Experts of a small language model: 12 layers.
Below are experts of layer 6 (counted from 0) of a mixture-of-experts language model. Rows are named router (the router's row for the expert) and show model dimensions 144-191. Each number is 128 + 32 x the weight over its row's rms, rounded and kept within 0 to 255. Numbers have three digits each.
After each expert's rows: a language model's description of what the expert responds to. This comes from a sample of Wikipedia text that the model never trained on.

# expert 16
router:172119165116105114111197187179185141107061080066144164169128079131182104146143140055116122129077157126131103091131097090175173140094147157126092
Line breaks in lists, tables and infoboxes, and prepositions such as with, from the, in, at, for the.

# expert 6
router:141148157068155147124142138153141174111051071129165135185118119154159146114163100084115061147093127139116116098102130137130130146109121142128093
Word pieces inside personal and place names after an initial capital (W-ang, Hong Kong, York), plus digits and pipes in tables.

# expert 40
router:141152197100124106099152139158170131113090128112173113169124111123126141107102098095102080125098129141078133149098151172125137173127084142088081
Opening pieces of words after a capital letter or space, like T-ow-ards, thank-s, White-horse, plus American, power, and CJK byte pieces.

# expert 52
router:181138218103145108111159148110143127140106127066147137125162126129111150098081152096124126189115173171113114148103114085068171188038117108121080
Inner stem pieces inside longer words before suffixes like -ed, -ation, -ing, such as exc-it-ement, med-ic-ation, com-merc-ially.

# expert 48
router:172190135117105143123161155104136168126073068098162102156129076143174140104129121110095113136113133147160066096105163095173113164126114107085147
Tokens right after a line break, pipe or period: the, in the, at the, and name-initial pieces like Al, El, Val.

# expert 49
router:143113172116131169163164152129172141083084111097129119152162103186144179128127144104096104186110136118071126091110170142153165173134112133132099
Second halves of common English words split after a short start, such as ar-range, t-ide, p-osed, al-ive, mostly in narrative prose.

# expert 34
router:159210175117079170112163165202199168078120122129140116171148075125176153109119122100102109183113127140154110151106146104140161127134117121076102
Sentence-ending periods, paragraph breaks and clause-joining commas in running narrative prose, such as games., complaint., ings., or , but.

# expert 44
router:123130175159149065160142143159164178146096068148174133156121075144174186130123098088112154127078123144117147110117084141146164109110116171118105
Openings of list items and names in politician bios and disambiguation lists: dashes, U., S., initials, digits, and line-initial letters.

# expert 0
router:119155150130106096125185122140143171139126085138214104129176088119211166114107108083057096110106144098096126102106153120160174180107116182083121
Generic nouns for works, groups and places after "the" or a year, such as film, book, school, album, village.

# expert 23
router:150167231116138116143135158128131176180087103127152117126198093139128173148122115118103074151126114135106114179139141168112155142103131161100061
Word-internal pieces right after an initial capital letter in names, like A-ed-ificavit, A-as-tha, E-th-nikos, Los Angel-es, plus digit 1.

# expert 19
router:146189137147095122108134127155134144111137081105189188149125130153131116104104094126108078118123162113172138160070135120111131186077141145116113
Inner syllables of long or foreign words and names (Spjelk-av-ik, min-im-ization, Pharmace-ut-icals), often vowel-consonant pieces such as im, av, ov.

# expert 61
router:167163135124012123109134106182164162097101133089156158150145071145181146135105101097153127178090181105131139165088104094140117128096115101101130
Periods, dashes and pieces of transliterated or Germanic names (Ist-h-mian, ent-h-ronement, Eichst-ä-tt), plus coordinate numbers and prefixes such as Kh, Inter.

# expert 60
router:183161160106124126102155116144158139152094073126152145188172057108165195139124115082083077154046154146143106127124091168135103134111160180116098
Subject pronouns he and she, and single capitals or accented vowels right after a name's initial letter, as B-â-rlad, C-â-mara.

# expert 53
router:123143163108061136101194190139131175147118114140134088137164119185144157116149123063095095147073142149134099090133180086132099146087162166064097
Prepositions and nouns in film, album, TV and show credits, e.g. starred as, on ERT2, film, episode, plus infobox "Weight:" lines.

# expert 25
router:154192151124078127162125099095120151156089105080158184141139132126186146052077128117117094171079139138162083102132165097161175110098178123140146
Single consonants and pieces inside European place and personal names (Inn-s-bruck, Bohus-l-än, Hak-l-uyt), plus digits and en dashes in sports tables.

# expert 24
router:126169145150058153104084136108123151125079050129150192177119113089137130086109055124112143178075152117100109134116178089158086170102146169122104
Final pieces completing a word such as -ed, -ated, -est, -ing, -ful, as in sandwic-hed or liv-est-ock, often in military texts.

# expert 62
router:148168181165097123130144134164177184093154125060157182173147113156147172106126097106135085176113121125137123185110160117113162157085131186173036
Line breaks and commas ending list items or table rows, plus word endings like ri in matriarch, -ing, -ly, -ment.

# expert 17
router:120129172113122081102154187174148138078095062146203153113151103173113193130114141111085133171138153119110141081082083123108087152144113099083140
Verbs and function words in plot or biography narration about people, e.g. had, said, could, taking charge, because, whom.

# expert 39
router:139113179131114157106172206157163128112114150094177161152165057147126167119082130115115173154081114130085107100138140129159149112112136120048101
Prepositions and infinitive markers linking clauses in narrative prose, such as by, after, before, against, "ed to", plus sentence-final periods.

# expert 51
router:160123178123098132128196200160158158096094107105158150169153097120144168134163159068109102208125121139116155097168136113152116197083086108076060
Line breaks ending table rows and headings, plus year digits after 20 in lists, such as 2016 and 2026.

# expert 45
router:153161173150088156185143130169136178068113101109162119139171150115162133107131151146113126170043120119099084103093211136119183105097091175128074
Nouns naming a field or measure in infoboxes and sports tables, such as Engagements, Campus, Conference, place, points, yards, seats.

# expert 43
router:184153178132150134146193136161199127151143127082111108190119076087153200105126129124073102153133104175118112159054116129141120114081124173116150
Letters and digits in sports result tables, such as race codes, first name pieces (D-aria, L-A), years like 2018, and en dashes in ranges.

# expert 30
router:207160209121079132124150184151123203108102116104182142169159136138148205118097160088103123160074138140136108108099121097086109175094121184098093
Short inner syllables of words and surnames after a few letters, such as Contr-er-as, st-air-case, grad-ers, plus table pipes and separators.

# expert 27
router:225140170126087139156129099170167165081089128101136092153180089071156118126130050124146095193106124121113137136090159122166122147092105182151094
Letter c or x inside names like Vul-c-an and Mé-x-ico, plus colons, dashes and empty table cells in lists.

# expert 12
router:139196155136087131090182143175171187102121115134148183145118114058142153081077086104097072169093124132120136116158122090152125110132115135076091
Competition and honour words like Cup, final, Award, medal, National, plus word pieces inside foreign names in sports result tables.

# expert 36
router:154129178143112125090143186186154183118120079125186147105112115118154097112086105141070128148123136108159133181155125123082130164068106146119132
Institution and office nouns like University, College, President, Council, MP, plus inner pieces of long words such as aforement-ion-ed.

# expert 10
router:164160182110105098117142124180157145102126087107135143128099071141132138121108114071107092163128160128160180108060152148112113128089178192076109
Forms of be and have after a subject, such as is, was, were, had, to be, plus mid-name pieces like Doha's ha.

# expert 47
router:145124138137100150084129143183159182113113145122193152173144126138209138119077085099073121188076148138100123157129166116116130118099078147096058
Single capital letters and acronyms in call signs and codes (KOKE, RAAF, PLAAF), coordinate digits, and military terms like Army, Air Force.

# expert 21
router:182125164124086159114214103116133164127110147102150218138131140151146159101146155122123117165088139169140083128098159101176128170105086139132086
Word pieces like ar, er, é, ier inside names and terms in tables and credit lists, e.g. Nic-ar-agua, Th-ier-ry, Writ-e-in.

# expert 38
router:100148186110147091052213125137155201146102077121102187172104108143135129086141085135100090151128114180106080153078100134114137128089096133068116
Word pieces right after a capital initial in proper names and brands, such as V-ood-oo, N-ug-ent, N-ok-ia, plus year digits like 2-005.

# expert 56
router:121125166088113163095144139182230126132113106088152179137118149124135099123094072121092058161123163197096135128101085144127136122125102160144133
Accented letters and syllables inside Spanish, Portuguese and similar names, such as á in Suárez, Cuauhtémoc, Juan, Menéndez, ñ, ç.

# expert 55
router:141153144128083171042142150162160213105118161126187126227140162104134178073106093072106148129121125156140132126076172116123086119104103168121081
The words "later", "early" and "late" in narratives, plus surname pieces after first names (Elvis Pres-ley, Mike Hor-acek, Sophie Harrison).

# expert 11
router:154080184131132142086184169122172151076119103085194157151127152072153148131090054103099130099105133155176114133120168136164118143092141180097113
Tokens in species articles and semicolon lists: Latin genus/species pieces, "(born", "Species of", "in the family", anatomical terms after semicolons.

# expert 8
router:160120124105164063138118140120130155151150053124158129121175081126186183094137093095051098120106154141102058133092104138121151153118113135110130
Content nouns and adjectives in place names and descriptions, such as Road, River, Green, Middle School, water, land, higher.

# expert 46
router:173118148175068109126113127095156189130130156096145124135183098141198145059150134075105109143093180150143089106160153088164137139087104146147122
Field labels at line starts in infoboxes, taxonomy boxes and tables, such as - Class:, - Born:, Result, | Party, Type.

# expert 26
router:119186198157113126121112127117121127156146067123192174172195120160181201121118136115137134122109145107163141117126134117168126168091141140129099
Past participles after was/is/were, often followed by by, such as bounded, found, released, built, sworn, purchased, held.

# expert 37
router:153116145158128156031121139146160145103117048100161133119195107159200119130068095094064091139069134138128115124105167121170137142119180158066056
Closing quotation marks and parentheses ending song or episode titles in tables and lists, often joined with a following pipe, as in ", ) |, " (.

# expert 54
router:161144174134158089140169140123149161106123088102163120200137100085147164108093110046103150159084139155148127104092121123180137160103106142139138
Male first names and title words before a surname, such as John, George, William, Baron, plus abbreviations like U.S., ex.

# expert 63
router:159143171099120096158127150178150125166083116077152130117147152141159180166074084110093103160118148127186057172135099149110102162132161093109060
Pieces following C in title words like C-itation, C-ours-es, plus quantifiers some, many, several and "is a" in openings.

# expert 5
router:122154166146097127112129155149164161150079101093132126113186043140186137133106084121133118180097113140114058129075156100112136139130137146118161
Articles and prepositions like a, the, at, from, as a, plus "at"/"ag" pieces inside foreign names, e.g. Carnag-at, K-at-ita, Mag-yarization.

# expert 13
router:116139178088135146145160139210167124117106063104165148158135116107149185088133063098108042133062126138085113134100127103190105117090146110075149
Middle and end pieces of foreign personal and place names in tables (Kwaj-ale-in, Akhmedz-ade, Kw-ame), plus "the", "The" and ", the".

# expert 50
router:150182156028118132065115126178147158125108054123165153176136081152126142095115136058083116166128142166070136106063109114172136097096156163118123
Possessive 's and articles or determiners such as the, The, This, its, that the, often in titles and sentence starts.

# expert 31
router:150149193077124114108118166133175165096128106084202156152141143086086177112148083103124105095122126224109099152137158120157152152109151169108084
Participles and content nouns after is, was or are (included, known, used), often followed by to, in or by, including "Only the top positions are included" notes.

# expert 3
router:115116142100112155129188159110100190120060089088213172139132125134151161105082123076114123122102094159094067107136179063097158196145089111147141
Middle pieces of ordinary English and scientific words after a short stem, such as ser-ot-onin, st-all-ion, sm-art-phone, g-opher.

# expert 15
router:117158146087083115050169141158171147128084104103130189181108109138143137148164071133110094146133141126082145190104114089154122145085098182101179
Inner pieces of non-English proper names, often Asian, Slavic or Arabic, such as Kalam-az-oo, U-z-beks, Jaw-ah-arlal, Surab-ay-a.

# expert 7
router:173159136085142115097133105152131148144123086126193198179134142112132128065076084089081176176108117071137117184099116156185132153081137150166139
Pieces after direction words or inside hyphenated compounds (east-northeast, day-to-day, southpaw), plus single letters starting list or table entries.

# expert 28
router:200106168113154169127216181146148151061104061092190138145098146083154148121080084058101144137150138128153107136118162080190137194094146146155140
Latinate medical and biological word endings like -us, -ia, -ium, -oma, -osis, plus taxonomy infobox labels such as Genus and Species.

# expert 58
router:154146157061129130116174115171145124138080123099148151173129108134152185104143099060131090152076140131129127096101107126130103148105154186096094
Inner pieces of proper names after a capital, such as G-mb-H, Hez-b-ollah, plus table pipes, dashes and number fragments.

# expert 41
router:136127166084139152108179123163169180084118091052164158138102113104110170120106088105124157176134162132073160162088148138181127207097155110125135
Word-internal Greek/Latin suffix pieces in scientific or technical words, e.g. viv-ip-arous, pharm-ace-utical, -ic, -ium, -atic, -ician.

# expert 32
router:171160247126075106137161134153155141101071038108145119150138090080144166134076121102092136152179117125121048127131194147134174124109147172080075
Letters inside foreign or transliterated words, math/LaTeX and coordinate text, table pipes and digits, such as lek, llajwa, -12, Saldanha.

# expert 59
router:135127185130111119102123100170147182100089105125156145172160134126156164085121166101091099096123099114128104129104148116142188154102096159123084
Digits in census, area and coordinate data, e.g. km2, population figures, degree coordinates, percentages, addresses.

# expert 22
router:152147168093106090129215125116181163120062136060183161154132115194174140128078124115121126128105124157111120148119155080146157164092096121092110
Middle or end pieces of abstract nouns, often in politics or law text, such as plaint-iffs, subcom-mit-tee, contract, success, protest.

# expert 35
router:098195177121095093137170167185139157118058066117142163153157188140145104114134140094121100152058122156099126061110116119130145149120105104096105
Tokens in sports and results text and tables, e.g. won the, played, while, medalist(s), plus mid-name pieces like Maur-it-ius, R-ot-y.

# expert 33
router:177132163069071137135156148146159168112123058112172107132158135155132164081156112086085136109123151142121107134093140137112060129106118112033120
Pipe separators and cell starts in tables and infoboxes, often after a closing parenthesis, such as ") |", "| A", "| The".

# expert 4
router:158114148108100174075142175169138171123107141132160116133149113136139146111128090071114070143128162145146122165094116123147078192114117142095102
Word-final pieces carrying a period or closing punctuation, such as s., )., "., plus some mid-word pieces like olog and c.

# expert 42
router:169137160082077109127153135178186173131118140135219128118128154157163101082134074089078166174107133139186138125115120081183086134117146115148126
Pieces of team, league and agency names after a city or league word, such as Seattle Sounders, Championship, Premier League, Department of.

# expert 57
router:159145138120115139121133172129161167118081137100162162136089092166179132091120099098094071103072140174155155164102152106156122152072132127082046
Closing parentheses, commas and possessive apostrophes after nouns or names, as in critics' reviews, (born 2001), editors' choice.

# expert 18
router:184113143102113112111133133174196122141095116156151150092142127123120171109148114091139078111096104105111155095154096163104157120095119142132072
Middle pieces of capitalized names in tables (Y-ent-abangee, Z-od-iac), line breaks and digits, and sentence openers He, He was, And, So.

# expert 9
router:176153191070134138175153177126165176086133098089181134129139051156119154111101104059090099122109134139158103150144148119178175148110127141035127
Auxiliary verbs and linking words in running prose, especially comparative "as did/does", plus are, were, since, such as, including.